From a checkpoint of a small mixture-of-experts model trained on Wikipedia: 69.3M parameters, 416 ReLU neurons an expert.
Below are experts of layer 5 (counted from 0) of a mixture-of-experts language model. Rows are named router (the router's row for the expert), up (a neuron's input weights, with its number) and show model dimensions 0-159. Each number is 128 + 32 x the weight over its row's rms, rounded and kept within 0 to 255. Numbers have three digits each.
Before each expert's rows: "comes after" lists some tokens at least twice as common just before its tokens as in all text; "mostly gets" lists some tokens that are sent to it at least half of the time. This comes from a sample of Wikipedia text that the model never trained on. Tokens count by the router's weight.

# expert 45
comes after: " the", " a", " of", ")", " population", " The"
mostly gets: " New", " local", " public", " national", " population", " high"
router:189126166137142125139138113111181145146140108154085151169162171156090081141176163127130178105162171125159149087054106174125173118075157119082109148179145110103134098069087129127119146181092141114157096088139110106054148042077150149133147084155119159122100156067145109079127127094155103127177122148137113134172135044105126151112121149195121082051100130155146089152167173107119145100151113111152194126132125105118144092085112115148072113109048057143201066072099118103050124135163125
up10:126165138153081098152150183086121131114066133137122162161141121173141147139069177119141160135153154081074108121149156155164122085133126067108135135167047116166130173121100112093125134183184117111142103114120082122154148145122082076132128082138111096131113136131154094118062138081105070121087162110144077099157131094112105157084096173111124152131132101100129147108076157173109130114123165120155109133163041097113087087159125160077081124119062125128123097200206101082110114162116159
up11:151154086115052163120138173129071180165198116165117140091179104157140104098181089131118172097017114097172143172116081162159115118167073154133109121139159127133154128077114148153102159178146118080171130125120136126114142116118114143176111127169144202143101173091114130149135105147116149180182160138126095090109116054205128090126130117158053111087175114098119121099173137157109143103087101150161086097087124103137114116136127104123120149112038151121094095114097127152138157133117122
up12:128187115085140125127129147100105128190156126118157099146136149134131153073135159181084163138124124081122169140077097151144110140115197100100113128165110141135121129086082113120115092123177203159165205101068112071109079114084188098089134114157125119152123148149069099114141119144168157103115190146115112123134136120138137135163167145131115119082104094113165116159139143102151114117137163115155179122148114126186100143124135130164125140135053155131111118139097127139128103220131159
up13:141109125092120126167110163138143120180111112085130158128158125138082170084059136173138151139139147099131154115046159145131154119112124181132129117136121179176106045206113136161116097166161120171160127096101152145146141132158161155061192125143156134174184117080133162100118158109131216078153175120125117105062101122127143120147099117124121123113079051170115142139114184122088143114118133066184143100110144093096141129147149042182130113151112098150147160102115134134160117127185148
up14:110144057130129114113087137141122096127156147152106086151118110110105126087139108161124140159199092145133098118163161123164140181137214130123121116186157124130078025172162123147169130143121080160160075150127147125123121211150113088109066133124108136077130139100090102099111167139086070147156106127102153147131122158108151095118051136128148079158131121098144132099162150137092118110117112056086125192130108122094125109123113077120095149183125141127186187122093098170149158088114120
up15:087076157112121105173066155156119123152066188120083174137112113069112114152116097109106135115112122127136136145085156055160146128171073142156128098155155086097177117123100125106102076158127099114143137071208132132140118104118112143163145128157170087095171117110125100117116128180150193171187105172102147136112139156160134119118097155156074144111119173139102214132152157153105157112118120075168155133132108229111170121147132168102105133149150130113128112145101124115104163106118175
up16:171164186124191100121127067120109106112171096168154138175105172054103119170125145136116102115171118123113141106132131109174185103078149108129149148161083182115177107169120072118143116173091167120113100117144123100131164034107073130099121119122170103130184180164144076106139153179070092179146112114174080129129109061121181126134125143099117074124098176188145157100100123134138128167113103143173136146160071083179175055092124125153116122153186157121120101076131138131071107160083097
up17:082131187116155139103141134100204133088134134162072137118147153084138177120156150128093120127154099146138124169079166100161169114136175132177093109095168079170101128057148124133098120138116124171160117102125180064130095115110166114191077133087110125136148179100065096094129089161107115130119139195130133116145086173072133089095107170122115140179149086155082090126151130108167163147116116154136134127124129093116140087085159124124144072156143088119136114150138151161155172118130136
up18:138134118108089139179073169136127069112055178136055112164134182152134105142170135167137139175123132123153079085087126106184128176140124094127119131104143108104106189160175148181147185131106091117165171134129132114145145103098191070137107092117109143151120103095162136199127112086174156169127120138124179068126130109162102120142090112105034097138137093096127126063134131164082155146082129164192111138132178093128133127155128044082100114124160114096137046062081091152123096149164125
up19:124155165136104103178157148112147210095188132133134125155121125126148148127167107077132085131116186136115090135144121146156131138105159143147119199135124100164079114131114037157115099124129098099110123119178168119192157115155139140071144143070082124159083191144136085115153088117112093151150176129131165092050141093124086146138137133142052143056101140046126179178192099104097102119120057142092052080151134097124169137125135133109129117125121171145163090122074114102123044133098192
up20:154121071096162142141107113082173116145085131166121107131146163092156080113105180140129113142110172117078167216128148111166156110117101121117183067106116105070115081093110140134152171156079145096148128113166157153150162132103092100155139087139106148140119115086146110152171159117180121121053091106094101139088137118138105056156098140092142114029179165063120156160089169120111094126156133119158108098113170154154118103129201142095089141132094165127157170124123157190109146165098120
up21:106107105144112146111103145138138104100140084174166142131105062121127107144115137140124130088143128154130137092057082122120106175107177070090127128106137161096162141082168174112111001183143168096140154086137181097149173100089114153081117178148133105159071181076110108142155110156165154134150142101117166154112079157131138139119100141166094160073109129120118142106194155145193098155060117113143167072056151160157118150077075171107181167050106083167146084133140131128092173138122163
up22:075087170153139110134072088108167133101125087133106118129138129153086107050137102096182090156133092064143074156143172203138069136105115156132101084173156164097095076112178082116159121121118175109155144139157121116077119105075121123155110109101118150159116136097145105196146114177173129143193147153060151112194144147094119127131107129093176113120112138097106093122141140146139120159133173091123168128169116117127140128130080112088159159143158150096175119128125091090057147129110136
up23:097177157110142139121145119158112085167168159106162184108146154103103096123131159103149152118113126120126182106110117062156128141141167053091125162183110141108127111127069113138148148130146134118178109054064118126099165117128116132163135124132114113084133172069147144132070117131148168097119120125113147131158094165106127157146096160183147208085130138034198105138130144071098102129117175111140118075117092100125108134153131071109057113185125158117124146169076187123106113080073149
up24:153125187127130098062141134149149079087137131117093149146091115111093143112165118099135124107142137116129124115128116088148176106154178130091151173198116147112107157142141173169121149177151075164176099066126147160085125115128046122122118111068152175166137186170099100155174105134141123091206133153140133147178090096074143104157110144124131144075211119144079109204137142172166109136126104124128155103114148159110133178162163111122121154159140097174112079055123104166094142155123101
up25:146128131125136096146145131107123119114141182148089118088112099123070081152088071096145149189106117121118192088141164177133164147152136148120054102092150187094132096082125143144085130072126110058116146088104115129137143110120120081065130101109105160088139168131158161158111108128150110163127224150113129133137106166131118139142111095128136099139162122167122169103098119100176120095112135139106105152127081133095169136134150136073110124204098128075164135179157136128136080169122175
up26:133126174182111111081109130117133116169144143145128211116095089062175166137145139106079218156169082135122096138132130123161122077127214144107090105157139124153122144200106086105108120099100076157159170097101110136121082116120103141056118071060110224141102145168115087125154108089117081123181136141106099148145145103175132077124129109110116111141122117144106144108136136128159107088114123128154113148115096153112095096104120128065134176145092153171124112170132122133087090128172100
up27:174120189161150155125124139156070095128152108104155160156105116149094119083139108143139098103077181090113123140125176171135090161151139125097109124145131098177109127119201157169133075131130189097135107132148090108136086120125175114137155152154122135075111107131161110107157094105169121046190109151095079153115102092111151115149102077143129113150078135140123154112123102107154136127122122169212082127121182146104185143063117099135135170089149095098104110106147175117103186154123121
up28:154128180117087113126147100053160181123135131160191127122170156192128117121141169135118108137051178145203109147138159164163122069109171158134107123171167158154133140187160160116099105095131116076152116105143129125107073062122135151129114109130193116161050105164129079122025130117104131127198130140171101127152144086114105151100113105118102101177101123094131088107141119130056112052135147128099079112092147143074151101159080114091094174132160067106139109152087132159083129109194088
up29:123159124137150116104130143121071091160101143178145130109197146105129153036189063099153203163111075136161134161144154089105130104166127099068147115111180139104159069125086075157048146074148109098135146122145145100165123150108148109123103106146136157181128096151094145102156150135163150193170169154103156092137089132103132071091112175115115104121119109104190103158167167058180110147132178129133128202133116106161147104129052136123098135164155166129166101136107123085149149122108120
up30:151139128110145151115134148097152087118130079139140099120147149098149139142105129081140099157154154075137151182142136103160065088141076040093119108059180082158139121174096174083142134129154178199134120118196096141113191145092164156102118088134099199101113147099120146114126097174126101133179110086147155134113100118044165125150129120121107135118072130103119139108100123139113048123109086180097064150110201160130142077098077091093188091144125076156128172173111134179089118104191143
up31:106011149151111168145142086162137108147117141120151113123176159130152232099096112142083108151157134097109151152114167220158141169018092096108139158115114145138066121168114141159164091082112152115111121153159130158112160082116115053094153110144140083148157160111152128105107159141132116130171131107084147149129160120098158099133180165119024163137051102150084136159069160088123178107097133098164171092120120105112174120140114112101109171093127126137186150109158072127116090092132213
up32:137157114132105106088146096100122145104138120154204146120138147168147170101071169156088131093124127178092158171069119130143128113131117130097163115058148142096126100151141100092124176157157118141120178152141077069117143109095069128093137134052139113211167143199128147156150148134117156159114130138122104105089128096157116115125094126106099124154136096117113170156128119226100156111119064114150188119110120127097143101165147108094115120161137197122174070139109164139190149097121088
up33:155105132111078117093089126088193130104080123155062144034162119091138133116194136176152150160121150182140074089140083095114134133112141117165139138193154127155122121118123185099134118143114150151151181166134151133077122138080146032118198115075136116114146189130115172125117131141106104152144130147144144100117216135078103140110178047088119108151160085109102100150140142149155107121110108090096154077111131093087091133126142089107125162164172106152180126125109075164106111087128136
up34:153101133145106115098137089105094096122126125154111166159100106121156078125150164133170163151107147080142162244141169104122144083110083153142170141151134121048087121122104167194142218130113097124121088125115157135157129124118145140125092098120109142096145172134154081102137161129151136108136092148027075195135142077149157121139097149126121108105096159121076146178201134156099143109127074114122111137102146058122135113074124119177158110160054140102144117111129075145101138129078117
up35:133106146164157155152170098084155135156116136168114086212127121165119051089150120140185079153150101144130161109119143185103113131062150077141127099162127146153102096144058128144167072149135099161101158063129100154121132115123083117139131171083131149079138174139147085145121139137091126069102091150125168141153132177149070090098127078123167088117115092077114079071176162109141101136199081125150124164151105180197157168160083099127160162210110111130190160137101110122157125101127144
up36:194127067148179104135146120079134168168109171137111104134164094170098115111150144091183119151148129115179108201105190193156173188090134131104165079069176144098101105155084162136119076139113132120095104125112110109118115166114134126091142112068143128144121097131115108091175182116067106137121134096099098119105169141117107119156096123191102109091121155192086096104115122176181093133122146099128148145071093114090136122090108131152113147099196142084120138153131135191127089098196148
up37:165075158111096127153092109088111122116139185110159122127149121168098120159107104149100131117124148176166091121117094090173159128154234117094160066109138131132124112122120185115186074155096089152117107154145112064108158182119107133167112137117138184088119142119138158140183130135110120182183152137087110124151113125110079150109119129180149114122121141134110084119094150143102186147180119155151106109100136057094187163110099124070128142183073117166163165122130078100104136158113159
up38:175102146154133153141126136148121113157070162075103155202162119101097136088156129225122179172170180123159066106107169165137174075162149132205162175094119123132101108118109190151161081118086164168126112084129100166083177064141128122127164084099124135168143144115163163109105152076120106099108141097132123124151132122164018119137069158110135123102082189135104032186093169170192077148159149201157127146103090144130077098094105163114101148147101112158207164140180114107139099129145161
up39:141178170194128105084151141080173111098186164160186129114166150164078110133109166103125175122149161116141147163127099217137114073112133095104170127121114087158122105149140059123153124156129167151157097078115158164141144141124110127114080137092143157146141127131123127111043148142171125144109117120119164148078106114146213128058080107140044155092106133142087129163136111127126084132128147098121136102117150088090182114185194145119152155132045107116134131140222078146068082134148202
up40:100132175141072160151155105123183196127146132162119091145132156092139093091128131133123120125112116068126140163096110149088151115132137107106131135108128174025125117141140157132147076166124148085145140184170159107104098060078126095165143188154087174161144142145138097106167105119120092148147117153118115188123130140088082093122121110144130050146104101152076122131124094151093166152104169113128137170069101176211169124089136170165118153134120125130151118103114151126089168165111106
up41:185135119117133120107155120106090156141158134229127086118133146140099165084135080189126123092214080106146128070126143130171099125106148139107148183126106138169135125114062181112153088147138156119096120095104087079129108120085130106136154111131100121091170153148147091121137160106063095135077127153132166105126083127167144175136088102160180110087179130109199082159164078097146144121135201121111149139074104117086059202068098087133162102159117064089131110181105091154137131120121055
up42:100051199201120095132167093126073111179149135113101171200134072143125090081106105157128089178092112158064147114138196093115119116131142151154124120195145122127162160099078117181125157141128148166175137108169141163116150104117110111154156099058097151096099114113136071076105111139159088154135140164157161081154117103135146124163095085149146138118145135085136168184106171135144090158148116148093156145125141087152110140109122189148091117133165132184117105063106102122084140124109133
up43:134118100131123095109113085066138076150089159105109093128153128122078117027098149096108190147164129122153186118157221167102109090110173097141159145142131148118107120139111158093111075156146156159096092089127076113110098126155095135110126085158130158114179148134142136121101106156111115134136123134158156143145117127151172193095044152119193122131058113115117151162142117130114117143144184132144191125159096191131117048113124129127094134094163118122158067123143105132115186141085186
up44:174171132125150124176054200098123156158144114174124136098162124127151113062155199135158153163102085107128117145113098135151118129133155125156115112116150122099145093088163174129114208158099142125101168080106103082073211157109062120129140100124122191175152144091212118110150141108089165160131087132116086113149138113103178196159083042155148092116178068123221116097096161147164188095119126129098085122061150103112074101060102116158140092139115059141172102055073157136098107173150117
up45:134123086124155143131104153157128131136127133058124173144104073171107069133100095109063124174171158121137111158151113159192147168039122101111128156179135111141154141140119171128150092138140093147107181097161164102128136084120150097130120054124089179149105153139145079174075120124100124169153198157162114127137211105162102130158125122163116116099136084151154100104162117194129152150149091107123126160142112136211131151128115114065159176125080130114098110093105122164122098152190083
up46:131158093134092078156105153060155144104146133158135123171157191097078144162149117142128097182077103092040170129128084144105139136120143123080161180143147127071102102071155184151151160135155165088100119109096072103096202115200135096146177084151084113155150080133186110163153101103137160176126110105138150129138092139148146097106144113138150113115129122147116071161123148061120171104109083139159098163163170114116124170095144076135143156141141083193127090124144163119144106166120141
up47:099162143147191148135084122103167139114196119131142161149131081112156155148159173157118215141119124138117149164071089153116141147142148109181120104132155184108158128146064116161146155107099113127117148154123101105087117115153102163141116128127180134182112149118123120073170130183152111110158115114142097154159125150083154105063157170130133118099087091120084089152133151166174144142102137124182154117107136132114139191116169168120182121091063077159073126106180172152142143102107105
up48:147126186103133090148066160156127122121097124116120126098167119135119106114113105111118119138114161081120124112176189157146109180128108105116082170117157108111137107120153106147120124153117088086119175122159120083178093194116128096136095144133124126124166078090162080065152150114098120153088111108113165113112157118133115110111111092174143145138120146135082154123179121092101172117161066142102162151139121094155073099126119129176098132203116033141136113188162161103102079157127107
up49:095063112152151117112050114155137115130137142121094155129118097130101124135151158092089133088071143186133113164168185176101139106073129125104164140107100114091156118142126075125175118102113065155100110141118102181097122103140109089163196105118081101113087088110165112069133148171139062167191159128119097151156143164116127151169094149155129067155056113146049115216148108122071117087147085067156162134106135151140098104122154119113153126102150141163167197174142152127065129168096112
up50:078105175113135135133157166160130175074153134162148121156096079157151139107107205112148126127147111154184154147104100181137157121104124116187133081145070116104119123084161089128095156168126196095095101108157181155123173119147060174120116169098091167120166173126120155119135106123115136147129125151167136102183151109155105131159158097082175106105144102150109092108137162132113096110120124106153140084162061161152108162175180107068094159135140137133145120091172103074094142097161159
up51:125117092117111097105151135103108139125105096140106154094099153115105160106172137063100188104139174159165112142111101100142152103149183099149160103107080121188140148128107111132168090169131165097187103073097157084180113136141210131128111083110164123128158127146084150115150106121062136102148157117079149119139108204164072169129129135182097097127113115097103115192088158119152176125188140150164112142148095128110150130056096107134167109133083111094124139167152137153114164140102083
up52:072139176160162166131125085108144105105116135144135138110118154151112159160130122101122085104171118163091121109143122112085100128162121133100177094067126197224107115169150133132136138119127080141146136112132100105092108128140115078134152136104191076137133176084145135115055111113100083134178178068115108166091104129135089167097099156143135123124125146179127124157132122081062106098192133132154153068151158157134141149148120131160145112104134096160135116170156127123088102096115204
up53:149105083123202111146133158135164085147169138168116113127108168170118114089153106119136092132184127098100107167075152146152152185158094062120094133122108143102097071122147106143124139096152135167160110101107151121123153114077135109134144073162119135125084119134163127145144107153104113133124106145122136132193129071182134100109173160116099140114094102160172116099135066115056099134165163122161187156117157085109072170164142076180133082055135084152192136123112129106134139098123141
up54:131151087110127139155102147119097121090114091111116164122129116144140122064105131157170141118111145123113161099114088122173130138091125160121164101101125095075150123124156160162101075118160094105068122136086130126123167118092145107107099073092095124148072101045083148120080114134144167145126134181135198160119094115062172178113140162136154139127119197120079150142121160172179109128100172125154144124114151177166136106082108136121092142167130086174141127117159162199159113120076169
up55:099150108156191142132098172149146139136126164082161108156147120180150141078103114167106140176157178115176101177091151081098136059088132104131094128173160180101113155074161131153118078113116160144129122121050141082129153126153093136134100106111087116185148161109109102142056141202141156106149112082141091091114141153167162197133101141133043154055129136137108107114090178122125142095135160139144146145142141122155073152114154140115127172129155087095150113159071150133094161115138120
up56:111137125092145119146150179127126125201101102125087158094159136123152165127119147168081088091195109174160096126118111141123123126119088110056194113121129138143151093140140118103119124187115081087128134140069135128162127158102103062117138112113164179164166182093163146113146115093087161108091147074111157147123141125135127097113119119134092045153142176152145100143066132173074136072184089135118115138073123104125105149077102135121128152133142113118101149125086096125119116127131115
up57:089206123156133091183146132150103101108080115089125105165145115095094107150123060138152124145129139159182137106136112191137130167160115081163112114214133180159125076130092157130105123176087108139140068128173188135127130162110187150089157155142153141066110158169091138129146147145108104134067055189095130120194160140145109211126166098158075095066136109159176129083175108138151082144076152093141184129121143051098151065134140114126185136150183083154092111089130103117148098121148127
up58:161118140188096101090114098089089149106144132124119121134129075113094083103115198139145098163115178157152168112075147086143132113150055149129181216147144143132166147147166133111147118114106132085071142083075148153169125095067067044117155177126067115137068118128116150111108152134136105171108079209155093140133101155160084122149115117109028071170085127146106117135126160154094118102127160155119111136095133070140066175112078154132136122172102096146148115119154171134147145106117147
up59:121134060130134123108138166130148158106076110152141156100113154095136146177142149082144144079148105116071162197085098110134126137136153122045140129072073099123156174130080136126133159194171159145163137082154158104088105141133024163154124097079133178127108111101190136160156190133086106114153164103090198122169118139131123125185109205143094156096100127141153102116141126103110087099169100128137177151107210115136132149118092087083106074150094092128122159103069070124069091056107093
up60:171155097128162078176109124088179102150187168135131115096128108156116166176160169082119088100132180149123124100139066093078145119190087085122140173167178119086119087166203171099126141144129121170165157089121106077141120109179116073068182115115151121118139090104103094123109050126167084069130104114165112150149157144101107089161127156123129126112137137108112131136134131085156173161127128122140172055179105122126136095149166121160134137120063091078121121121156133108121097175140140
up61:094074157098132126167132141105110129146072151084071156123129129104059085160117107159135144167188154143077114076099130118144070137159150071122113151060136157107130136156089150087155110131113143131183123085188098096122209097151059121081107161123123133121195145153193134096175153177181111162146148127135175210151096077164213134092102143140099100134090156122133091120132173150165225122104090124116140114117158134140109160126172096072129086045124132077195163083092129130136118103110183
up62:124174151119138097204123128099130071101158133172132114137173166221062159108168130087144123161168126136123100147139135210113153135167176167131159067167154096174123123171125091097146172117127163157105135121078132122124122117157085090116128116177119122104140128121085054114119143159099075149186155117047157161086182126109144162199136097142095131147172176129138178123115107072145055152181134126098128067144114071094127109071093064101140155117108137164120138096116136101072121128177138
up63:165156110124110110123117096085178069108139144133093160076086126143142101142146095115128103080120108120146132138122093157117114151076083101080110121123126153058098088115166160140170090165083153158163113142148104138135158119051076163108131080168123170114081092108100090157174118114128117083074144167153171098165123128140130187156169124134097092151147141105164137061081177114119139107192137173064107159093090111096151116124188172147072092160103113115127072116058089133159058118128162
up64:127089154153158129192125124040149152112172086084184164173120136107140150089123158128128152077164110128163221190107070082149122110109078138120107171140116075108084102164138119113141184153171155129122089110125119095188058171169148114113126088095065136133123136077160148099146145183106137169116084185113108113133133119108163114173144141098124106161146127129165138090161166130125089145139163134072137091190106107131098106110094114177081128169151135148194113060151138138100132141141096
up65:163143114113130125144116146118151132120169130167106133107064143130084165115060089091123160121089140158132120098120098094141182177127142171130118089181160177192163087123055197111132183092113115142124143092052141119060145089163106118082100067165050151121117146148167148105110143104084075135114144197137115142123126147066154135166135110099170097119094128158128119193168152140128121131177154094168139184114147153149131129145092125101179135090118189161154128164088096216196146194140078
up66:093129133101161118151080133145096158116120139093106131115160183122136094118195123116118156105158182123127141082118148164149082069158125119145110107163084139129141141119056120135111153106144124116131139107181171133171122092158075140156181129127136156110119130114126093097065136126086055116196222141191130190088182173163069181101102071086075134113117141051091094159125146124139088148128158125135145164127148107169139140125102138122159142199149124118107112037111115139091134128133137
up67:152170117193174143118179194109149103170147153185122155143138152200082138143132170096142175071078161123133141132124141149129124087175178031143160120130139073126123110093095098132133098162098127094135122146145145139125116111096081096100170089174081187086147143098138134144115112067149164104114154152122137120082130156104151154149131112115146173159170143069152183171111162120145085149134089087138083156118167147096109129090145148102090105192115104126174110141149135065177101104083137
up68:172094211092109189142071141086161124162157103123133120113157112160154130131119164153150189131122120154099143155153134132184127129104158101147137086184104125097136144123186191118143164114084168092118175117179166121112151085096116101150105082112117079079194135072081172114075144108091087110124142075081121095056146178116132141118145137097147067147148158112083141116105145070090066068132137147165121098134116101120183089190145092134166154125102150094170115175159156082118091146145115
up69:058101170080125134101182197168163143141111124153107183182147122137065115089164097106151061200085135149092174124212090134103122140160111141139085088155126167120115122094122168128147165165104088138175116125110147106074118133131054110133111153105102132139077123155134155096181131161099097194132170189113059065125150148147141185191107122148094108076167110083193093144069141124098164151138136129175127143118087085142172105124141135162135174131128075184086170080127136149134137135151162
up70:145169052160075115126097101122086147122145126076097120155110090122139112082092109092149202137091133116129085148133133127164112101090158088147175121180180077131144124114097187150189112084126104134176162094148105089124100052079154099122098143105138182099102047181123135150194106123144158089126095119114136110133101129091171168131163104077143112146067110130108170167142164136148112107130090121119095128178126092124101126105114085097123107143065124135140087169224138146128097120093196
up71:174109143133126147138111178133179135126055072124119148122065143112101099123114114088156107119152170151099107197135179078121178142139073127124101154123088135114132151128104144134148111111111125106129135098109102070131140133084106100155148116149104152115118121154120186127098148150090130083122103138144129120134142084097232136111135179157141098132179144125105143208113164122189133134142058151174109134075073060051139145106130129128054108107158137120126103083102100098092096131125128
up72:169085124154115128114063118095155145112071092132122075101134119098098143115133170116134179149133183135130130184135148138133127175101100145131064150193115079111158124104139176093136131199102185115153132101145114181168134189149176144139099132177114128100138145123125156135165148155139133072141170175139118128104152172127112138133087154156104136119144147108081200118168175069124077134171114100098105179067123124148143169116145137132093103185094133178114135135130114099157089156057158
up73:132149118132148105095129075100119131105167105207119147140149082105143146163154140068130107122157147169149153147090103151092181071084135097099123149137177130113086114138114134150161147101144161151176147113095150138130082069095148138115146157115129150140173133102114099157140104085131079200072120129136195072143134159127074138169137110125114153101130075120177140134128112111106055109185109111187191112109103127121175128112122110168172125120140048157165132156105156138120123075161139
up74:108108132151126049136119189100125128149130141097115133129219132138166156129171159106115104156142149134115120136177113122134104128200165154149155135129096081136077064117185163119079154146094171088173132069094125106126139087114120061168117138106139091148136186133179069150141149149106090118147204092104120211160081107116132127092110175174167099130120112108178152119155173081137097080123075099127134139135053138169171151105152139099076088134104153120200097161100155109100122088064130
up75:119027111040138163210134101142137171093140144142124127176133134171120076124113148123155083151164091165083118100108108096148053116133103181145159155145132121149127092057156129094176135128145151178075109138107091101141161157114106142134136129129114173113178164084116095089129148121149099083127074127142119156164169175117151180072069084166117093104119140099187141096150089096136122141115133171144124205111130110150114082103086072135068149179127139122146130107106092200071128118116138
up76:126171137137140156144134078074124141058133137162127160096129166077144182133121080070155148146123176132106134149112097152079180151085095128141153085114081100153107071131156152133169124134143054131097129142171180115149161148139089157179166144143087171155146128104145077147152122175181078163131117138148195137197106108104042101078113137106107111040123202094071083186157117101149093122196104177120106123143181120110135144139123132153121144131132130188147111118196140110091147086135133
up77:136066151135118104153094137178156088145188156073087087120139135163168121125050103163108176164145121178131082134099050123146112109124077163148117134154161217101128101108129171177150148157092127130095120147172115106141138120076153135153130176160070121131111191106141127093122127134175135094095122156187096085099113127122057096098098168164106129119094139086140188156137132119160086128053137128161161149187117150111059130081122140095154142148146087092124146099090144125083121129194109
up78:107169213174173123141172126150182129125155132107124132114128086151154121063115149092128081149100147141133124099119141157088164103174109123088136076149107144173105103090170105087117065084107102104062121113127150171122174117110093160141102120108096123157065180123118128103145094121143096118123222206103116169114094137134098091138096175128123070144113121170032128193158144148150097147128082089135154107172157134036150080172102095150080159108101102150168081132137092139124111088174074
up79:156119069103175192125114148129097150116096106123161170069162158086135161151156101158135142109105138105125145100094100091203126105107133138133120100128132153097157167049142120069164153137061163172110170088125142123180144156095068056116046184100171121144154144123103073073154119119158058122178163177113067121093080089109158123063136104130083117160129098119111156123087141138147149095170104052154129173132107136178137120172138150181165107093098152099092151111122109210103092200119147
up80:094135172136174057142122162187195109133122128091135158125181156111102138070087132125133134166180142136098110106099095145131131097158194123187170196122174162220131161079089122116099151106104162134142110172165184153127154117097168097150154094090136153154144156106114117122167113126165133171102176151140127119131106133105145131147168110154118153166082097083172142157095105128078068089154130111128143116139164068168106165145111104097114161105125084135140117083120150074039135077110165
up81:045160124060162153080127091133188117174139121138085173171112116188130116113157141150143109124099123129118131105151108059143132130133048141121083139147141117145125167126076188134145126121144158066140188139118162111104098120114086077129106094137172142078123153079104134111136129181036110103105110111122107169107134074099100136101155115168162076128122139092117149095155137146098147126167114106138166125162114111195119149171118146067029152084155098153105073086110164147151141139102192
up82:156192211183084126182142088151126149177176078142090163112181149124108042131090096143178116195136093098118136146089157151082151145117136141103119136107122079148099081142126202123100145146141143095150106133161084137073132071124155082074102143109166132145140196062109072067114113101095156079152136059107145168067105120152143134111120078140159100091112170135099117119160114146141103110078084101138198162175108115139149152114100161101052091124089143146164107091135169086128105112155147
up83:160196144149093152104089110136156116117108106088150155232089133119121082100132111117124151098123121122088090083099088130174159142118149148076159136165164100024176113149139108135129153138114113086173099152137120090092145150149119103152144128080090124114146166089151154086164093156139154163069123106127173097134126128151181102153111126143068145070149144103108088157083146130109140111139188018138110124143126123126123143095107124142116209110151098121109120074109108158067135113132108
up84:129119153145125167167152140104139093196119105122065055151080164148071132068143135102122189148135103142138183164136147064113086137127079108106100132173171085121150057132045161182130115134153135097149117071122115088113165094129114162179142118124138151100032141189045112117161148128133119109127152126153149079142157168155112063066133114145138082072132171129163153166115096060159131124176135131083108133113114162157190152135132107162097187137098139127108146157180128092168155125168141
up85:082093132124106152136148121125179113117141100140123097157167128137103099169121142146154181107131157162149123135162132163171099128139141130121138149120095117141162101069163175102171150120154153094159134157076097091061149209155089113173193119138112116135125105063157118081154187079124112157112165202132193086108129119144174141158142159128133074113111106122202146126107138184124145051140145071137130159128154102163083125085132191177124112155097132140094075105097093121082106133092142
up86:130156152148126169162129135059171140142156150083071188181167117119096085145137106111113108098153136083139079083065049195131139113175173104145172118099162107103151112135100151152097131121141087107165154145112170125115142131072116122135090117188154109114109147167147079107124181124154090172085140169159172075084126054151104155126135123127103111099062143139139145163143122125166145117089106136108154136108081092117167159096174095109151137137103147088117142146129094164120122142134163
up87:084142156044196091166151200122163119110095100150210121127086196126113086126140121121161113165108111120186135116113171155134133120076133143121132125124166100152169165111098124077107101068053174134136153105152102115159145097157132113135154115122063151104165117117144113058085108116130171137075128101182081159143139139133117139107107113156158101164125127151132112125114106152126099145185106161160132152088137184093127170122107114129146176118115127155165131069060164114109133160121123
up88:143141126122122096144151168130199186147199179119171086144172187145151085108097129096181155109073130155103147096122113139109176111066120084137123137148119134153117101116180169091170176136101126044147099107163135147088123075116117098085121119142114158103112158122107127048114133126109128118135100120108143132112117107145194130161129120110100117124114161138095145179149063147119117103177094097188130069130152109113082047132158095119145108175131121147182128123062122130119187130094057
up89:122087160112117210129071137087165168144101083178169117182112092100113156123142126164142091157141102095153095139088152119143145117110096162152119116184137150057134097051111139164124142081148118141056108100200164173058127166073162061131176139155135124139078062055120066131153100169182177173101140110137110131161121085137148154110079092110118082090113149133168089089154120170142141177173140117124125176160126127128145096137105113138125185164113124116156174133154155158119118091128125
up90:121131156075121133133111146069080163161125127136138108146143185078127080143086115123109129147165153117089120170173069124143104142109210126135096102117121117063123110144115071094175178123123146120167123130090137114158166107125134081100090116179112102120140104119187140166158085142033136165141199126130150115114148062090070098132158080142091096089069085152103123182086145077080166119073089110139150153184084126175121160139179092126143119137099052167192124126139127119147163150138167
up91:173146161115168147119115163176138071125163114113087220122115138140184107146140119127159130103082098157127102095104105145063150151130166121067108197190177121167111118149098137111129081125144146119105174059155112139123144168153122196124106078141086106134036117099140084074194146075086165093088187070155130121133143115146094140118120092119097092085128089101170115121088154123128103119132067096153138104147141109088112133157173135073133151104106107153111126117123134118132069152230125
up92:152123162176147128128159180129152152130127143125137106123144112108157050082131159183105127126145153109168124115069144115172167155105124119035107133104113140143075130118078114119192202139117127113211118127203143137096092092120159185135111144131119107219152129105172102144135133151135099139150108112097138124184071107140102155118174141142112142116176121121068066131165158086102116115126138150112169120156110182154141142148171116198124106109117107090103168097130073160121070093158130
up93:132112114084102121161105120136132109176053141160141163087116087128092150187137106100123228142170130114152140131089156103134099100179126172147166089124206108079157132134156085126101147117164113117184115146103090087141121145118135092131157117077143085089191120149120120100117124117128143117159111177134158179138124089132177114126108107113109106124112094127116129119141075059091102082163134108135128156066182148104184149094150130078137135173108118125106134135135178121093118155093141
up94:124064183128139081076185102087137043093135134149141067165121100133128117113137109128174156072148156155145124124111118125073115149148141121094088109086179119171099124044148036118146097165062152098141096112145092044116127100127140142090123083121125165084082150127051082124101089140129115166139171165099129129132146208184159188148107110137133106133113102121111123128094154117118098138131129079110155173129139133113096163122112158099116111146129143111127110061128114168128145107115142
up95:098166095110101161149129134172118199138101127144136118088127152074095079182076169114133139130094115093156147124148141148105145137120115088174123122078112162094135073104115158116117138174119081101139085095128093118146152134070109175105200068146135087127131176176103128131153118135178171182110148163117153153054152117133171065148158124121121116089124139098100121102145138156133082072132137094158158138094085114109152136170124166109121111112108153148180148137161174072116114094102097
up96:136152137072100140128133123123157121081113142146081076139095135099145170104121155066130126123106129142147100135121088144142154123134135117065198097164117153155111117107120162117159125073165132167186133128146133151055094123151130134129147169139121155141126067131168132144159115160140078145120108165084065150109080128156150120126103113116216087100168075152143122139098177101124141158138148108185129114107067138141085099130080154135132168101084150100133117107107086118085037104094119